Below are experts of layer 9 (counted from 0) of a mixture-of-experts language model. Rows are named router (the router's row for the expert), gate (a neuron's input weights, with its number), up (a neuron's input weights, with its number) and show model dimensions 160-319. Each number is 128 + 24 x the weight over its row's rms, rounded and kept within 0 to 255. Numbers have three digits each.
Before each expert's rows: "comes after" lists some tokens at least twice as common just before its tokens as in all text. This comes from a sample of Wikipedia text that the model never trained on. Tokens count by the router's weight.

# expert 7
comes after: ".\n\n", " ", " of", " on", " in", " to"
router:112176135129170148114112120148086152130108109156119110116106129164123169154115141151124125121095082118153124095130180144127139146139131112132109120167081136098157104062150133123097123135148123088091147140135130179148145100118122152163146193138125143149129127104141120117136107155108119130114159141146156084120140085089091201113116124143148113123089128103086079142124155165130114162155143133070124137126124178136199132175105156144126159090156181134158146122111141114143116117124143
gate0:131126124112134124116123108141123147129108164126131117110069112112126136124114095123183112115121162151130184129076161106128133171149105125203169156168154118112114152155179189123149132118160084134139108125090125141133143137137137117117147124122127160132136136133177165184143092157116138077125132109103125099148130095129124090116066141123120167122134087121136146131134154143162116137163128126108127125108142112127112110096136144155102158162114129152140172112115155169124149158097193
up0:116152157118147105165108116091131146140136116140128143110103139105159084134140112126146105111153119099150134127127150109125111136119142109098111083083148117150151148141118123156133157149120103127132115167154122139106138141124116100112121139145127163111140086111134134083087111084118137112095126104079130109087138128117117129118093165125135136171081147133122143173061139136103123130139140173089135140106130122087141128150104130202101163101123108082109179096177124123124090104114100
gate1:160101150112159127133121128140126116103098152182136128146184138179145132121126124122136119111138137160078116132121084163118110099119132157140097132107140102129175129159174141127159146154135127126073120124156133128136152135095116106105116148091124104063130105108119156177105070127098117123119161130170152129130174075109142138111165113142151173168124156119151091130177124168137111183148120104116139116145164096117134162137148139142096078079131136071126117112108138167097128090130120
up1:156173155156129136163136134118147142134150157139097137167167130168154115085092123109128096170136133117125128129140162139110158101175139131165141142132154113120091110096107097107164121127122132152117153147130157139142121165127163156153180131122119140087128129081151075141130127097111144126103125125138134118140123117114126091102126145149128147129139096159110102111169132094154130083101147110139182119144140124117144109160147126159155155151107139123090152105193149095112165132127118
gate2:134145112176156117081123129140156116114132131177106128141133143113104125159113128162158125123103164075091097108134116128117138159155101114158090120115130100158122152116159150117113165114156141125136119101108140129138155125144137123081121103130123164133148106096118130153087126118098134143162156166094100124152094154093105122142120133154127108093131148166125082059108169161120133115164147107075139110104103099111120125155154129149132091139172129152172162103149125088117145150092138
up2:129093157124130168106140106143145164090176083095148117134122158122113114113127131163088140108098115160173123131109098104116108129131137104106097104139137115124118085127148093132114138176098110127137165132116124166109151155180152102143127110125105159137137163112114118162139124158107158147203135184163106127145150096107150164152100124162138119149139167107114138154105135142132161130120117122130131094069133088093138128108126119139134119117132115151131143088134152137143127143119124
gate3:194114113098087110105097105143133121106175117076121133164184137084099126153087124151145129144129138130123128152128140123132072126138135113133156171138096118133140114150164090174128130134131117117122128136160175156109150132113119133121125137149109145109121112123121146107160173108093115109125106120122103131152099138115135118162116143116085137144121152122099127155178135142100123130114121096157100145140147108175145133130109101162127164123129201146133120164152108086113123115121156
up3:156141130195113123159113161135120107122098132121090178114127136155126140131138121141152134154124130117115153144128172080139109156120123091189127147148130141142158124162101137121122124163091148147117102126134160119177156158154130138097138166158192114134138157146115109134099099114123151153158074139174124146177110082111100116157111157132136130122124136106170113155098126067123167097111160154150158119164129153110096109149127106135164081128177110103105110181120136152127112114138149
gate4:139139118141145144133135140187099147149128123106113155134171114142124107123070133102097128080092119095094180136182146148166118116095109135161128113156117074143113147158151184128156120146106154093134138148116112119102085103120109153095131159075161115126113128096147084033144129173092111117108108093142106124112076134155131096143121101096166186134153121152148126144135115150134157146153110134134143092166156153145110151150129138129158141111143101150164119119108093154160188131146150
up4:086140109128107168143131157163144141162118137111090155142126131160140174097146110106150111143141108133125150157153123128150149145100099124099114119098158165137126186120169141136138140079092127138138134096104123137148100139117119119103096129139159168140134137166097117100133168145116157132131133127131081128107090140105108093108149145115166177122127175110101123169139117140172146109139159125078106120109096109108130116182136141104172111089111109091149138155132127119142172156106152
gate5:120135131123165121135085130169129124144099159183142108124142141099152130133115118145138110134134146096110146115149150133099162130118127146122116086081096105135162152126155136112097141120130163139145099147112142156106114133097109101137145123121139109108093096127091133096094155145136167155134123120180090100132155123126113100154166094096137128132119114101115124136116170066090147092150125165156185121174135112134128099089140087134150155073071164152111113143135107144151139148133101
up5:135125144112154079144140103145099161104136158139129094151113135118129131106123175130112132155108130132149120120120124138122162113140120092136138144147140120141154096098125107079156121128135110134119127094152176132115119145101141108104123117128125134120147141110152108146102091083082170113166128135139126129167137101154102149109125128136114123100142138124170146152140158137169147103143129108113072077117139149160113149116132112122139111166154150130126173149099125172097110135120086
gate6:133137129164138141137128136131126126111107152102125152116138126108122177085122143160157132139133102138154084144153120076109115153117108139186110140115110155146139089155114121128128143113122117099092092110102152152130179149127091133099109130126151123127139162092183107113104121115108115168126140163158126140149116101169079137166092115136112114109104144064114154157126132131117157096164081159154161108150129128141127142161131140114168140120118106125125122158151116123090123171136106
up6:123124153165109123171139103113141132145143137154101152078104161126136164113144120148129112086141074129149111137101161140129141122124159108095131119117126138172131137150100131066156147128162122114139118143131145178131144118072096140162136090111128107154152092086170151165162105132123117086127149094152134132161157158112093157119140144121098103145125152122115100127114150147092129163146150115109092144129136163136165127149117120124144137178146129150159151168090134099167123198097172
gate7:108113099130184167084136103081108153145125103182104124144143120118101100147141109150106107111163189113139068126141112142144086125121125174087119088128132116148107133147123090104104126140146146143136123148105105076140161122121168139128126170145104119128103111103109139133091110120133132094122123138137136129094112121151123160114159089139096140168171162107138112121103167094145128090088103137133147138137128129161132086152124127149173191085144093129105163120188134115163087139113145
up7:142142105117098122135133118095104159146120121121113132130165133126124111141134181153114097109125115108135095148108150105121110150153091141096115115080112117111132125128130100120116157142134080069115140135124121110096175152129078147109101141093139108121094123149124134161117136129106163113122135109144167127082102103100137143136129108137105124160148120095187118109092121135119134131154127151166090130120150110119121102131157116107152168107118103136154109114130128152150165103117079
gate8:110150139136112167137146140106117120112120147122136149122117125125171070167126157139126119114122140129110139140111177168130090138079113146102071142134147121137140160154135124141156148076148155102142143165191127125122081117176130109158095159127143143154160109136174145146145139127098133103107147161134129121156152072140123112138113119153111149109128113106096140123115121086106157110115106089103076099146132114123163123112133112129125128196137127099142125119158137108123087161115116
up8:130138103132154145107143173112097129086110110130161102170147127078112144128110114103130155126081149136124136150125155106141147122147128160116174171143119157120168153130152132174140126108123107057135135098095120142128134108133138149099144103105115122142142096107100107104143124120168115120161145149131147157131107098097117120147155105113105113113100133113114163132126113108067127132160127158177119140107111152095117108116153133123160153116121121073156132139151082138123107132149118
gate9:085148140156144166159131197110119138104139135127136126107128155144121145139177116129142116144109158124123150126148106102151167140125109139137139153100098133146140142091126153126145138121148134100111124179161117127116099174107110136103115113115099106085107154129122127106152136145147094093158101117133090100154102157104107174158134120136123143124154118118153141092105131094154099167154165152144084100150116155184110130123093132141151120121167133130141109125128129121156103141181179
up9:111081083108129190144163154136144184129108130109107138150154148094093136150142125151127120130162129121181129102123122118164117088109182110066121138130113129149134113112121121166097132150137116089128156103139137113150128115137173128109124167124110109117115151163100115107165116149123128106116124105112142094092116153148128145110100140135156124130111089179155102162155144088118100124104106140115099136138089136128132103133137094124154143093144067084146060096131087139162143114153092
gate10:094101123150118159178165088142146135122113176119168105115131142146113117109100125112102137099111114122145145130081151161137149141101126125162135088103121113120120144128094153091150116156130161146143105104135124128187130143140109137163086144099082095141104095128149105111133086091152146144112115118099098156123123171197167108101136150130086151127138097150181115125111105111105117109119116079151144091132100108129127117164131144109113117141095100074121102164102138140147140135158117
up10:127133118102091146126111112124162147100108113128137136145155146162132092137126147145127139136118114161151087134127132167139142108161165168146125106116126103112122098134108124135139122143136142168092176145165127135099138112169126098131128167156076158094068163114100138143082178168167140138125105141162097139128147149131131149114169127116122167142188143156152068153100085122088133124061130164109164154133148147110127130129143134121132140132121145115116091140113108135135137175081184
gate11:132088169138155117133103130132170112119131069111107125115163147099164137109165137098150111123160150117094136103093151113120120097116169139115116141125111145144087110075139148155143143145126132187169125137136120145151152109131134134118145107113120102136156164172119130160149117143146157161088120115160166137086147091157115119120132121119088116113110132143124163125099165101154099128151140166129131112151148118140185109084134111117105141137182198163161179138102100123116095144131144
up11:158101172124150145149138145100126109106172141148117131146147154157128098147151162148124125157143143110112122152139147110166136125101112109104145093114132133116178119151140164111131131115124106158112144132113149093101109138135156119104098132179107164111123122150128114188100133132169134161101127115121162098152116172145095136084136117128155090145144152136125130111149157157117109121102171126129124134144164126185121125049120092113074136097124147095088193137090112120119138187133150
gate12:140107150112153157133159147137102156114148111165140128126126128104092123129150148121086109127107146094131145153099086158137109118148120093104158132126150103158146125131113155105090126159127103154122124096124115132142153115161158089076075163118117132095142161119127074108139188128131127090161143099109121139098108123135134118160118158113156132164111176160167138114162155152116145126116137112142106138158103102101147176089144146151115112116116107091113165095151116130100130093135132
up12:131108164078136113128110115151116137117116119141181119105105108142132148083090130123124145141120151126131111130112119103086116111113123121118093141150118116140114123138111137098178123087168201138128127177148106136113143126138081127125117121106134153147086111175145116111100115143106121139156089101110172119166095146078073092119132141154187126104158102081088155133139127164100157166093168103146177148127131171110135088156096125123155132135150133123193167122129157092126138143115133
gate13:125142164137126100138088129109087115151123112095101137142119140138119127159134179162169149143162116094133125117141123157078147121146110132083140099106167130131124139187154121132109129103128147112101144145150138085108114178125135099117088113123091146145126136126161118117119156085138161094160082113111116124138117150108126136137157095119112132156135124109160125093166139121102140101130122138161143109171148137100168101148122163104078177122105179104156100109124127119155106088119161
up13:134155130128112140150175127105157107149138136087125154114186135127102167075146125095108099158129155147106136094137109120124128145154125130142167094115133058115127111119119098114134089100127106117153128129136118129145117151162152156123091142084120143125121106153156108156144093144146121153129138130113139094128112131108138146145093111161122141143177081159140166146138091118165123109126127130113153121146115151117113119093068130132157118157131129099137108131165136103191134116098130

# expert 2
comes after: " |", "|", ";", ":", " /", " January"
router:098124137152135139066109107113156131105174170114167146100119164149123126141082115129142159100081105116138177116086127101093124122106149167180173116112112138131174103101118118101156165132125128132137135140089129087058088158077116130110109146130140098161123105089129149141135112100107104133058147113107144140131128172154175124121114131112141079117125134114132117126149129112099101118132109146077077172128095162163139142125148109134118133152116102135136095124108108111148107145118084
gate0:144086153140148164156141110102102139105137110134151143144092143060125077102145146086129088102118113165131137134149166115115126148122139095123146155154118133140161119080115156119126128138117115080155133151165130139136134161152137157145084145131121135170121145100135094117156111114121096116109134141092127134161104126145103147122144120133150146165130124167111114128122129144090142115117137093165105123140199109165095143146131115103162117132119114146121158112139146123131126120159128
up0:128122107152146110084167112130135143139082138145096118075132116142137130092154121104105184116100121112141091125141123140118134118061140132107095127107112104141111120122147168143115127135124126115082135164129134109145119175136131112146098083103112090152122173112140104133145136146165075142108162141077119159154113086080104149146120115097129103159180136118108142082159061123123156133141124132131134137089109144106127099125155098135118134137119141112164136173139146110129162118160116
gate1:148120138102082127111125108129143116081145158097114169110055127127139111100150122150115103115147130090149122130108140132127136156135140122153122179146167129126157109145082128128128121105097134108133148057134120124143132131093174145127127152093153112121114158171113115119117137119110133142088151121122152151077087096117104128150130089145155114074106135148150146124167135144095115123123146132164135169122165111107143143098135064124103106144119086110150162107204153119121118119134126
up1:159146139128147160119123143118115147135144107185114121121112115138074149137158144148123131148115103143141117197110156133156109109157132136166135128135144098096094132142120121145117137146125145095105128120105112164138109145175089142133153078105099071102119148109174138133141132123120150158171129116104122118137132191163156121134153145087120163092110103173119116117137174144112137153139132113111105119126128132176096154145120110130149116124143172100133112115152133156112122113078146
gate2:130119122166125142167130124120120128101131146105157138110138098105087164128091130148122132110118142111131133118150130111153148107166170128119144110102124138105136108144155112123131117161163112175111106137134122073164087157123132202135144109142073147107168116102117098168108142140123095110174132111115111084119089160144138163153128093140140152118137106133172114100117126128095119163119149127145109136122100118130091107080155087122111088180139154077132147152151138093155123117132131
up2:134145120165154139107172167131160088109166087119085152116093113130131135117166130146087143091089120162142147096190105063163163119125093107106176131145117158117115129133141183103148133127128156144118160141122126150155107166163122166112096155150161103096141104121096152092123127123112111153162100121162103139102123150099138120131145117140106139145130061104099145135120104165114121143127158145138128162130129093096103107174134146138152166178181128161100153124121112109142149088111137
gate3:136130105132137114119054158122134130108114124185184177132102158125126102143081147146153140138096140112139166119154100123163123113096159173128091098137111188139141100094138128126158122172121163087098098121173169108150130138124129085110136098103156141136125117124168173180133084142122110132075088107094168130117125144118109093169121117148110121135119147096099137119168120112130148138114082123130104164110123143132130118155112129145134138144113137111118119128176125158088186162103121
up3:110128107163136115102081155084105099100168049089150136108125104170131099114123155136148153096125108092129151114135077127110125144148117107127103152105136103151136164146103131139138129152071145166133121145139078109124130131111145115119115141142099133120083106114140113151132182125167168086091118127140079096148127124112129142132116112110107135097199155168147111116127158163156159135153143109148162162113147139140107127134120126117109146124103155136149126117132098131129115126160154
gate4:142162139154080129125128138124154154145083137141155169128141103167102088167119128111111131103132163164105135112125123101165173144145118131060168126077157151140142163133118170140129141119132094130129120098135133109119127104180152128103098148135143084124154130143145166129075153150124093128133149116107110149129115101093102132097137131142110123108121122134136093109124131129098110140136144152139122133155156126133127147109114174155163120092117132133146159123132157139122098177170120
up4:111102118125126110114140129129178110101122122130110081105153112107126152146109087122118124100102103114095125118124147127145106101163132110164123134118097122151126176102086095116151109141126128109134143151119135125123155162084127093104142151117095116144123107143149115092106117123171149143129128149141115172137113090159132167144108130130072125137120147096161135142115168144106076072171114092144097142098109126092082112149162107124132129101145137147122142145177132113130127066049127
gate5:137132136128085114142170110138132130089132146161152114143138160103076156122139078092143134156135122150088134121110145110127132076123146119123153114148135166141145155110108166143145120136118134163153114152137153140077115098150121120151163149163148147171113111099118126108163143155150121125152121130112120108175128131092131138147135117155117148062112105117110124126165141092112135136150153136115121145148137143124106079121121131105132101145154144112115139139109112112114140139164113
up5:145130038146140161131123142146143083083131074135115104095120122155143153155151124123120141098169152113103098156083096170154077142135089134154139155120109130167160120170148117072125134129114112114139138164128112187153170125126126146120177127117102157083126112126158128125114084141119118147119154099136120132155202120071151119139150164100120134127107131123135139104113149143108124097133160153118161133144147140151135145146127135104131138118092137152109090161121154137134146154146182
gate6:140131125123110093130123141152104109114127146136172162124150094094142103111107167115123115168122150123135171120118116165137130125124173151165134113144134136171148132127142113146098118126095105098117147143118123115114103116075171080084052118127139127174094135099118152119106177140157105134126161126134113106099123119112102131139143117138123151160118095115120136117106122131143119114130121091123068087097140129159144133143154091161108129164114130146139131195174148155140177118133148
up6:129134125126140145143116099117143154100114099151112098134083076104131081150143170141118093134138126139143143160164102139090138131132158153116151164090127111176112108114108161142133133119151168092156103141144116135105129121112095118158117090105153138152146108156168120127113109112114086137089145164150096100117188127129114134149137134113125122105115135132155106150177051131190129124109101116134102121115106129131114127123149111152143139133100171142112134167121115115091164135092107
gate7:149119137125133142159138146181113132147079132152142128140125102122122131136116135091126147142119186122099136134155146127171127109150095126142118117150108122148124140053151130107124097104159105144110119097140116139165125152120123132151129169158169128123145135119166123123143140117161156189150121131157163122118084133108069121099125121118090107171162164145145122133202152133095146121062079081157071074114153139189127117115126144109112119104122140174166117152134124086167100124074149
up7:112097138170130148154080153099127099139125114128120134093065120108156076146121115140148162196159151112144098148138164097133091135128128146138081130147114158135141091118119115097083120130128151140124084143098120102121139160157120108121131122111132174099118138110127161114095127114071112125115152099171158141119123119124175116110200116146100129086140120105120121089109154128095094124112135135075110135172111159096135128136159117133105146114139133143132121132143116129141152095113111
gate8:104111126169165115144175138114178132129103154127138090147177132144105139130139160109168153091127101111138130161113129108125118109090084129121131135116119145135164111142105079111098116169151121112088097183139131125130108117103084107108107070122153113113105107135144121135101136135168139120128105118087139106111128110131132100124126140157136106153133149121148111090121135097142114090178144195108169110122174123148085128108174108109126070093114127113131124125121129110142150125068115
up8:107085102061072150156104118111118130103113117131144113122114161174111153126113143175118079157135179116131116147122162128132111126103143140149147101100136120141151113112143121138113132103143124106133141073154149120106120129142147101153101110085136091121127163123125096122117115148100131147140149171121138148145131106081133104155164140190131159144143110139143139109102127168144141153110112116139148102164157171149116111125128160141143111140116137110131165174172153173153108138105196
gate9:119124158106116154156160100103117098125127156119128045115170120158108147117134118142151143113126115113159158137130128108150121095137147163169136120163100103092173110128170088133146083106130148138186138113142104149146109106150170097091150141138103125067087127139130139115112144126093126105132166108126149116191110123104102137136125160122114121140113128090122077102135104122126160135128116143085146150082127150149122142124132151139142134147122139124126112115115136143091139163146109
up9:130152185145135168122152161108110111148138104101147153164112135142139111136107128146144119085129151136127114121112118166167127175145128091124119092129147111094141098138088105117151089161110143139135138150169161140118115110135079160103112155180117132135097120098135123142133108132146132129108097135101174113112152157149105110149128133136088103169135122127176158164158111095105103116178090146099124115148123127113146157164143155107137160111159115122080106122089118149145117142151165
gate10:092119174121113133131126121138116114143123113129142115162131114164097125099094067086117105102101107147118152109165148160114124117128096137140142133094130124120129152187068143093138138076091111146118114154087165083085147128081097112184088132139117146090133149092111098100128162138120123137111158101098103141144108121124095155127136143082109164150084127099120138091138144104109127161098160077123083163124129117148143121131168101080155093114108139120168134146146159121153122142127139
up10:105132168127136135142162093105172137147123149132098145106124102166094124179115146112085157174106124122111142151116098140169096133124099104155149149095142110131147134102127140136083150131132113137126122083152113101100163100118106116115140118116143151120139141176107179144055143123115100108146158141120103082105125117161128118089146117116128109120116112154129160127131141137140150106087135083159129146128149143154128093096131120114165127169131176153171121082112111139127130148102073
gate11:145103117116140115149132118108100084102096115152101149103163153147092151127095150197149132138114124144127128167155125109136089126151172120152143116049093088153158167127156095136127137073142155152147095126101122118134073148129190094121100127175158118140140139104110144133169137121087132140097166107159114145152116127178119138123133106142110135132106114069084116112138163147083150138107151099104116065149104094095107112103127140031165115147081138127148120121156130119139107138104146
up11:114153119122145071130101104078139138102138099136105088096121137073143132118131142094061152160148130101148110124137138106123090141102138142136107111134116109102157121184094141122136114132166114142089115150107142096122092103144166137119121127127145118088124097170150121110099131126158123108099152076123120115108151133149149141157179134125135104104101155135141146165153138107167122123123156112186165093159135166162104123114129116169118148140132088094116140106127139093123096128127171
gate12:093175156138120139143128086142133141127133116144092106053140123145123144081139108112131123135122156154134136143106154108106151095134092163095147082144132148131105146096081161150188158130066159113138120169130181137116144147122120131132111087152167131087103092103166128158149154106138097104119191114121108132150111126155148114105145125163136131159136123139101152145153154144143099132121133117111153105150147144146110125132102124108115108097124145133118150161134147149091143115105135
up12:102115119129151075116118168158145144156100153136164091109128136144108108150140121094130121102132128116152143131156078142089163108129117132106142136169149119149116105107162125152106104118171094143110117087148162172087150123099154146158130105125150115119119120111085135138138160112119157115111120097171109128059151165129141121109142098121169088128138101115184159131132120111112161104115154155147125124093121135109147154105156126130160145120092159135117138084124098111105153138180150
gate13:131129104139108109134144134156119134093145083109127165115116139181132152114159131127120132130106134167126143089085136094137147183149150091120130157144108116114113099156153138092122116117084138113127106160110138097152111124102065071126113118095110154128128139109096134153108154121090086148109149149085131172136132144128148156153135139154107128106124096176193111107134148145122117112156087134134137144113154112105155150133155111074147131119136146135140132139079102120118134156132158
up13:125126166119130152113103117095134087140130124168122113098118108124107148177121145114158121160097111118111112132128121097117140081124180082123123112148139173156122106076130147136166137125142143122130108152138162147124090109145091108158136111134090114107169180156106111128104113122123123126137168133100134115103116123097115114127139100126140130123120081121113136128158139099141139180121123099112128128153112097069115124109151113120156160108166124130152141076092108137100157094138117

# expert 15
comes after: " ", ".", " (", " \"", " U", " $"
router:110145122098104130103137080069107129137134122127090130087136099139111131081146162110096178138110148131133109112142121133097130118171119096152165179156122171113106101145133121146140155141126102157121156083102164144092124121179137099119170099140119159120171099159170126145118124142089069109133102112139083146151154125112094106132138114144156120126081196125112053117135106092102149137173169124099144150137135109097181116106120107130095128141165106110162112134177148136164069120136117
gate0:106148109112156143134111135172119152147171152141119070089091086137155111102094124172119153171110133119113118103070128142148124116139110152123150106126176056128125142135104136093166164105119120115168104128121155132160110153144059115131138143112128098149163108117110105163119160125115143100127119160136161119109132126166124103127130139161139164104123115092098119141108150131135119103139099110140086135097093114119156135128151124060129194126123118116119110114145135097109126180120091
up0:118136148150107166143146156139164118141108146111116105149104076104103100125092101130129148078137157127182149161105168124160155118125151140152112153143119104079141125127137133140151124118150095137140136102155114153109080106112151109141108147107111122071084131141149078155124133184136104119117130112114112142110132194136162127115117129150151121103141088124123158165146151140169125162170109154144143095124104167123099141151123110096120125115126128123094111112150115185140172124172136
gate1:114127147122109127148175101121139165104090117110158097112145140155152123126110160131120137144125187151143107142109081117136133140123148130123126095145152096136123113152175097143093132141121136126091172123143148104147131153149119115095136150127116112164125144118143126141150139109152124140162145118126116129134146161147115133104084142106107164121158120154119125117111149155123078131115114112160110112088100142125138115070115133120118154098119131127150174114128126116155104107143132
up1:118134127109180166107119092133111123134176164135102133135139097165120136095141151143130125092126134141164134134102107142121137106119104123141108122145136119192156149139162094111133151154143118134110181130135073110122140124104105118080170145107160144158156146134157146137122107127123140123127121144107128123101147102146141116146163119154146127114101096117139135123138119126117133170090136076162111144156116104134134131159168145151122145170115120148134124146102161110121143140125175
gate2:115134098141131146152127148115173120182151104179132070169157131156105090134186119117168126109110108142116160123133125128142186100098117152092169112115064107180137167132143136111131159149119130091177150142146101133093134139134115150140167143123103123113083152145122137098143148131113102106126143120099139116135089139128150119105117117119154167124116094150159123136107155101163085163131088147144134127119066179075143138137130121120115096080095082129100178094150108092119141107110116
up2:154139155079130142103142143092096142118141132129145150085143124096108098106125173162147118130130086105165125105130121131130109133163101133139100182156135123150086102113131110150095145111135126124122112123103112122129136134127145104119118117085109118156142105130115147154113133111116137173147103144108126131119141139165113139128138138107105116154160120119095107134160164085082113176117186170168149108133144141157137136122116153109131139128107078131140112138138067178074158193169123
gate3:067121142114156145108127172117134079147103107119101143134115133146146122150066125105088115105129145152163126134080144136131097129114157124135109130116096178180090128145131156147132132122132097116124118114135138125127136125156158146113114113152114139111089153133158138184130158088178176129121131127135129159140100138137152149138132153071132145107121120131147134159135155130137116113156094119142117115171101098151135144108142155160163099128117143050109124139130164135142162121107104
up3:167116120136099117127105136141126122107141105086137137149096130099119105124110144133148122155181154165160162106127093137105125117126162148155133151120139207188135152179123138145104115105131100091105120141087177169113127120102138118122130142109141152138124093145178117130095120113188138154120096110115137160174134156171157159127131131125123146137073149108148149097140142131105101139171148170141118125109148105115184157128094080109164126135143138139121103109127077126157079164149109
gate4:119118127104139094113138130120122126138114106134141148129158150159108106115123162139099105124164090124138146145118124102137140138104143123114152167129158087164084131078141107124133128150141159170085112103115131158049105174125137128131114127158122094108098140156133128128143113137114117122120107137123107106144105111087160093110119140126117128095162093089080177115081160168110122105104129137111151141124126100150097141162097093100164174115144096163113102135121147183144080103187104
up4:097127143147126170162131093127093105163105129087107145156170113153105127114143129110133132150106182118151162141105135110106155119096151122140147113111135130107133141145172157154082112105134145097129150118161110077100137098209124119143090136126071181149126135104150146163146117103170157141127137121133104102160093114066128125130152123111134176133115113140119121094148137098153100138113105102128153132155107151135160111123142131080121158110093142071154117114099165119091136117123133
gate5:164111143122092147105161140098097111135152160183142138142109156140125124174147158123125114127178128131131110109106133107136119122142101111115160157118140134111103143134125155135091123134127156120121161135149088124128141154142100110120142116146112129078138109147102132083119101154140120143177126125105174148185185132107121121104093113128108099133142184156159126163139174101100106109105141141113106158098115106146160158165117115116099139162112100117091116188135129146108109103120111
up5:140111122106132074159130173125104089098163160124096117174161123109121124092076086116134125142116128150128124162130072163120178166167135134108138126109150092137136078133141138140116144151118153152097131102156144125184116140076140108113161109114149126141086099122132126147114125127161134150151055144110101100112148108144133113126151109112111142156074126106113126120167130112121129125132141158154116114181143104158135114082090149100115118100137128131140118104116102160142113161102116
gate6:105120149118115097112098132140113084134091135119148113118099128098173136102151105134103121078173125109124137085091126106147143155072090101115106134120142125119116143070131139133149109137144121141142116154120094124099117141103129107185128120121151120131124083117105152103128094089096112132106072145130128110072154145115133131128129121132112147105118128096147131152130071162146129110133092111131133138146081123112181123113093095126159126126141088130134122103143089142150100145148144
up6:137115133116069106141164146110129152106145104113123157177123120114096110190114144125092124097129131109102104136137166116132107171141144155116153127132142168163140160130149122124139146138164078121124098128130102170154104152102164169133117132103146138104115107164126154151151155125130132148097127155125150111152132140117157129127114118134162182094174110105148163145131147102093107127104118123147120099146093123116149134143136123096134150109156067152130144128103099140097099140161106
gate7:164147132129105102133130154135151146122138113128124156119134147086119083132169131130134108121116127134115102102168122083152156103102100118097106131134119113154051102137161126155124125134116120128170090117122123184096111162120124138122123141119124107092150104145105111095189136148119114151114146121148151135136145145137128121135146127142099129164132140126145060153102168088106124126114129124111182122147116106126160155104160174093145124119086142139158136132167132130181106114127106
up7:107098090163161117129129131128109142146108172114124126104079118165123173143131116147150139107111132146127167142156134152111129163115086118113082090108130088138144118110141173151099079129127126144125115107135120086109141157160116151125118101207078133118134154124136086108148095159129139123123103132098138167111154077108113115106143148127144109113171147084161119095121118143128109124100140096152137165062097169164148145117089115133105111090118130129155088128101142163117139156158149
gate8:126130131129131126141166131128154114153122134126094134154109142147105158142102180115123105103159106123167128121106123124162097130079129168137146137110122147131141167166126132085146083113142112138146106149101119103158137137167151137105170102157134151119104082171152127107136121171120105136155128141114149120104107137122128101149151115158116143141106153135146144100131106096119097112143108100168107167144141148154108057129133115128114102131153109192124110127107151114100106161119123
up8:111119138087134165155105135127108120132127125129079120184138164134120165182130173141130125129117152093108150124108128139113089095102122119127110102125130104116163135183103160146127151134169107121129130076114192109141087102153109159130142106159130125116129140114101108110153140132150149163125134150125156083120144136171148081113121109114144147149156125175104167154092136135128140126116135111132118094085129097140152127135140114133135123140141150123151068169116137129199115137092145
gate9:104124119128113144128122124163104158110137078126101135109089150126128109138122136158129111097091134128119099093122129166124162127136115118119109127156120109101114137123097155161115143194102132106076099124102100080130147123132116086188096089119087132124117149143089120147136107114109154113141118091109140145147135137133138146106205117112146136119098108085114098108139117133102160083090131126100108151135106113114095103140121104138101094108107130121115118088164089139116092145130107
up9:118097106141092173138138147157175137154121134153112137132165127102128120140137101134146146117152125124138142143085162179116130147154132143113115088074161123137138118151102191124097124127146154122116113099167144106112139163118117097118095123134133139148156148115111104143086096127176066120117140183130085123113130174111134086123155172146112195095129116128120128108089124142122110108100113132159122138149126137165115141111141123105136149098177090128137108157082171095156108077122134
gate10:146129092119078177122135169144143087099142117116127120093148172133102136116133112174104111125158068128116126138116144126125135123174108144114079107147157140130099104149166148102083132136127125145097115147116135124156135130148160170094143168115146113101177156171126107117151130124132142088118127122114131169152165137141120062123126139099115168121112100123099119144128151098105179122163120116183122115114107134124148128129155108141163081077110110150124122087117188135101124171117154
up10:121133108129148119088102109101065139122107135123141117113140166116165169157089153143113138175130081138178114128155174114137147091136087119110143090119121117102162126145121136122141121105119094136117104129173132084109122109096135141137119106155112112115140184121100123118143139163118151114142140093083125117161114096138126170147116118152129135110113135122112160131117164121176163138108157091125092120141106131148136134142177157149129133112092130085133095125152105105107113107142100
gate11:151149138084123122115110127164149104100161137149170145132128126110157077156115133112098147128134129139174134116142128159143135100140141122114158160110137108143094118129130118107126130080148146079135114142108140132172130153089096116133141126146115125116111145145159137149090134169124081112117137122084140116129129114087157133111183129122102144140137146109121114114105153111105108145138143132160145114138104114135168088131181084125120117131167114173118122154111127130154133157087093
up11:132126166137153156091120098132175140113148103039095105102128114110162162115159121172152093144111085145127102141092137134142106132135136122131118168154112173097146113120135137111134123156095141101119164112123117128155118071146108149134150137123133134167173123120130127138123119100142136126181125128109120132151115105165150128090135134150099124112178132125130105148133109123110151134116138161082119123124119119127122130110123119088162177153156133137154096128119116142111110126115163
gate12:157088136121155118107109114156133121155090148090078175109086152141074130159119163172182076137180104136120127135089119132092082167156168156104137111120116138118119083133133144113123123140132117116104132134105113098147166137112084136118100162060152130082147084129118112077103101120097079111126148154099069137145122094127186113135118142118117141164116173124137152126057119146116122115153139135117119159132151102130120132134147128122127127099137149102136087130123143142107111120116115
up12:108115120134128141115141104115105149134128121170089137123128143101098152101123105093110119117127171109172085126154125137163166130140138114185131116105118144121120140100124132095145079136150202168077109160142100168127106097129145130124144158125122101130138135130125106118104134117118133104122178135135160083127114114185121118112147114122143132125164162142116107141144149111130122130147121149158120136139143135133073145151120133109126085170116076132154090107121128176104098135130121
gate13:181158158103125098114170109120163112086149155116122160117144118134148123105126157115142139160135160091115150125120127126082075116119139120123111121115101107121107080119163111154121150141139115126138130090137092112110121137089132134129157075138118144126121117135161141105133168098117145137136146146168195140152139152148128113168131125145115171119113139165106120157125134099140121162144139163112147146102140114116155114102159131132092075172124132182146122112158113106092089137140116
up13:125162142125127119147137196097149117127194176149149103132142126153132128115165157153169128147157123074147119112108132101176130138131139145110158159112134162127101133073156093129125123152124115128174170144101120107103133127083102092134142101138127103124137165132122136099145117103107116169113154105138128151153119134107088135116108107135148146107148121109145165094128125130108160179143138151102135144134060146130136126153105100121117114129129148055126125171100130145088116169098133